Weights of a small mixture-of-experts language model, trained from scratch on English Wikipedia.
Size: width 160, vocabulary 7247, 56.8M parameters.
Experts: 64 experts in each of 9 layers, a softmax router.
Training: a variant of Muon for the experts, 619M tokens, 4756 steps.
Below are experts of layer 8 (counted from 0) of a mixture-of-experts language model. Rows are named router (the router's row for the expert), gate (a neuron's input weights, with its number), up (a neuron's input weights, with its number) and show model dimensions 0-159. Each number is 500 + 40 x the weight over its row's rms, rounded and kept within 0 to 999. Numbers have three digits each.
Before each expert's rows: a language model's description of what the expert responds to. This comes from a sample of Wikipedia text that the model never trained on.

# expert 63
What it handles: Capital M and some other capitals beginning proper names after pipes, commas or colons, e.g. Mistel, Mammoth, Millie, Mission, plus G in VG247.
router:443485537494478566463533577524487484515571488478433459464496447504511447524493540413493432563521456499463505483518450539564583458504428576561511507481471443523530462484557526481404439475405424601504461526468503531500551477536490487466510454488474509524516543538448529512454524496478508513495521505486457469527452485379565475466491522466533482504552503512542420528449515462525466499479545435491573499487481480470468558497502454503527505578540479491498487474509480438567481500480483
gate1:520511516557517463489564505557453464586500421499529469540510544583477442499501528562466464496505451464540501466513494443440499488495510491555529506575456527578486519460535459513491553474504526528482470479499514537464464430545515452521568525455561538484530521551553588532500498437470577537552428568473565505450552544468511472519521485469562483520538462550547484463464502505493482437484490527551511460525455495510545483435502499414461534538510512459517481402493480442494508602554504
up1:572526501505484548488484460443496537473439557464450538443440520401500552540512486480491510565456480530481433506479496462427481524501502511487519493535485549461547487468547585507486437470408497469501486515520391494519564489491480512530411425457464383480458530490518474465531549544539518530577485509511499457529474536504497529481461501440484482490464561530528527500508488483475513521563471491418458470446527560457475520501491532569536503479479458495467520534429482527441401461435484
gate2:498432567594506446494508579520485580467476475538468529533594494503440481519533499528468543532557531531521566487585495566517459551429506521604520511486488524508463513417572476547458486575519536525424499548531479460493480502468454494509497500509515511464477452503541567516463484560484515520465437478504517503579489499460500513442577507549446454487545406511456540442460544499482504520555494509474531522545514455491446481484510497450477510577473494589538515498502494541484526470567486
up2:503460476591534461549483504493534474499524527480526539503485519516460470510541472569417425542554588434445495420561531528609441522543619521505556498444536519497513520516454580477533435514470534550514492483502479522488441504473511483501435550520496463536482468479565547511474538403431476515500562474455518513482444499472487428506494479522520425520470488498501472476515497508460501559460531487515462495477491516448458520553483539539563580571529447510472435509485485482528475539463498

# expert 54
What it handles: Lone letters and short letter pieces, mostly a, I, A, U, split from words or used as labels (Topeka, Sa.7, aeronautical).
router:481519520475461563465434482529498458506514474489497504517484554509503557475375477497470538446516536457508476465537462514488547521512553474538459507553516473444426523468417487532470507551506466586499497599446487501475534514406477483554540476535484459441534485505528478464466446499494531484498502473531508474445518517484458531572523513459553431464549480549463444477446476458487472495557523505457508602480557541449465500559468457486468503484533444471420424516503519533583410444489489
gate0:478498482569532507480578519558553527539426474494485506456525543495479559544573498530431500493515515428512510439468506468507507479500544512465495536448500472474532514492468501504493477520515525488475548546445412498498544447522495558496562527504540463518588441503487482450533449557477494430478567478542510518525495467528468508503492509497538425499545491538460600497519501512512548499422498553482566505473509552542580487556556482649513529503493455580487456507481431541565477422545503
up0:468526506476516541561474445437429394483555522448474504506532501569472463452497507480460492521431463513483489475515534560475421453544459534407508497455520581557469515546492497453473507493464492558441549549531469499543517572512528505478510425478519534551523515491432565509474516523489502451502473494519532566523537505435476483492473512455474525512536481490514426492523455472520471496575571537470544509506532482526507533507537424464448448407458501475506535508478494393426487463512407
gate1:497478542498489494491469529594439467466497469527488547542528473532526533499457526490436525500506529503453535490508501482474466383470547457471530415482577475429532527435491534507508484518438553507475547498548522515521458517502509478578492495514521575464511514562513511553510453476539498493468572476599445498487526497489501428552427501608464508448445554555498569459494436513539577480427482514480567532483543569479481542433516431503448487495461528523539503459570509503523543491513504
up1:504410573458478470522564527482548599524496542514473518541465482473465456536556481507512512392443547516440451504452481537506499482515445549434468538461481501496509467517548493453484541449498432451582444473432507456497541521452523432494537513534530434471499478484503490544575498533490501491474461514519547521458452440411516550541503440500472491453524465482503492487574528512503459497547497492533481510519608438467512488496470565477531535521511448470507593469550463451456476579516501

# expert 13
What it handles: Single capital letters starting a word after a table pipe, dash or bullet, mostly D and N, as in Date, Dario, Nirvan.
router:448410518447410517426531550452451490500581484539524521488463484580568470451605470430484507550571550483478489520548432503497493459525408481483468503558530499470491439436479501500532513515485473607545473511475526450472515540477474463514546436472524507502575488470525526490522515472480517543454439441556433499497484533451536448549493475515505496507496507483534468538480461553486502449493520449432506463462485551495443564499539475433458499492459516480495535495525508530467452416519448
gate1:451455552514446519497500499474472482486539449531432503524475520486478453431429511466521414433446533426528464527476566528508477537552519548451496509518532493480464452495497531511445483493547540413537475453555480511552506524399472474586590505535535542519540425473487529528449547497532524490554509522450528507503444463524486511455524446496454466471600540530480484535504481472485624456498490516504505483463527483463442511503507529435468496466545547478538443514554574456458513555492556
up1:503517529539404486447453502526426553522538503483488470528464500534476418436506473456528448541438469527580568529466474566515482556566521552495554507563452478503510434503493533428562453527512548467494436413575513512570518534502543539549524526519542513548578457474477508459456478492482488490511496551449475463525451475450446487493572450542459499485567495529467507537486471459461510472445540480523504465428471520496515543457498471433459452516575531449568521533517490470524494460452478
gate2:475412484519410474535528452502462507551516508514521442431509532542496495485495501494565505492479558567427496535528516451457493490462493459462474519450549455482473468454520431490545521496468538484497503585488538552512542524469479499537454424466519468459476531524466505492522523528494487580500611561447434578530521537563503488554501591508496465479544449488546481546567488486450418495460475502488495463492504538552444552527417539500475447527547501508520539510565599460510458551483490
up2:503566551483581523428497536522491528494509541514506531571486467476475493539498491474547549530541443471550467519428477547462456492465525567570517439525471567543462546529541572536481513428496486519506469435549469525524480495484506481442580512592443507536556480490482464493487505519495507413567488498531511433444498471468510504499511437506486463532504594514471486441437539508582574507518569447464534471477494417526499533555444426473557537482493530535517474490501470489494568462552466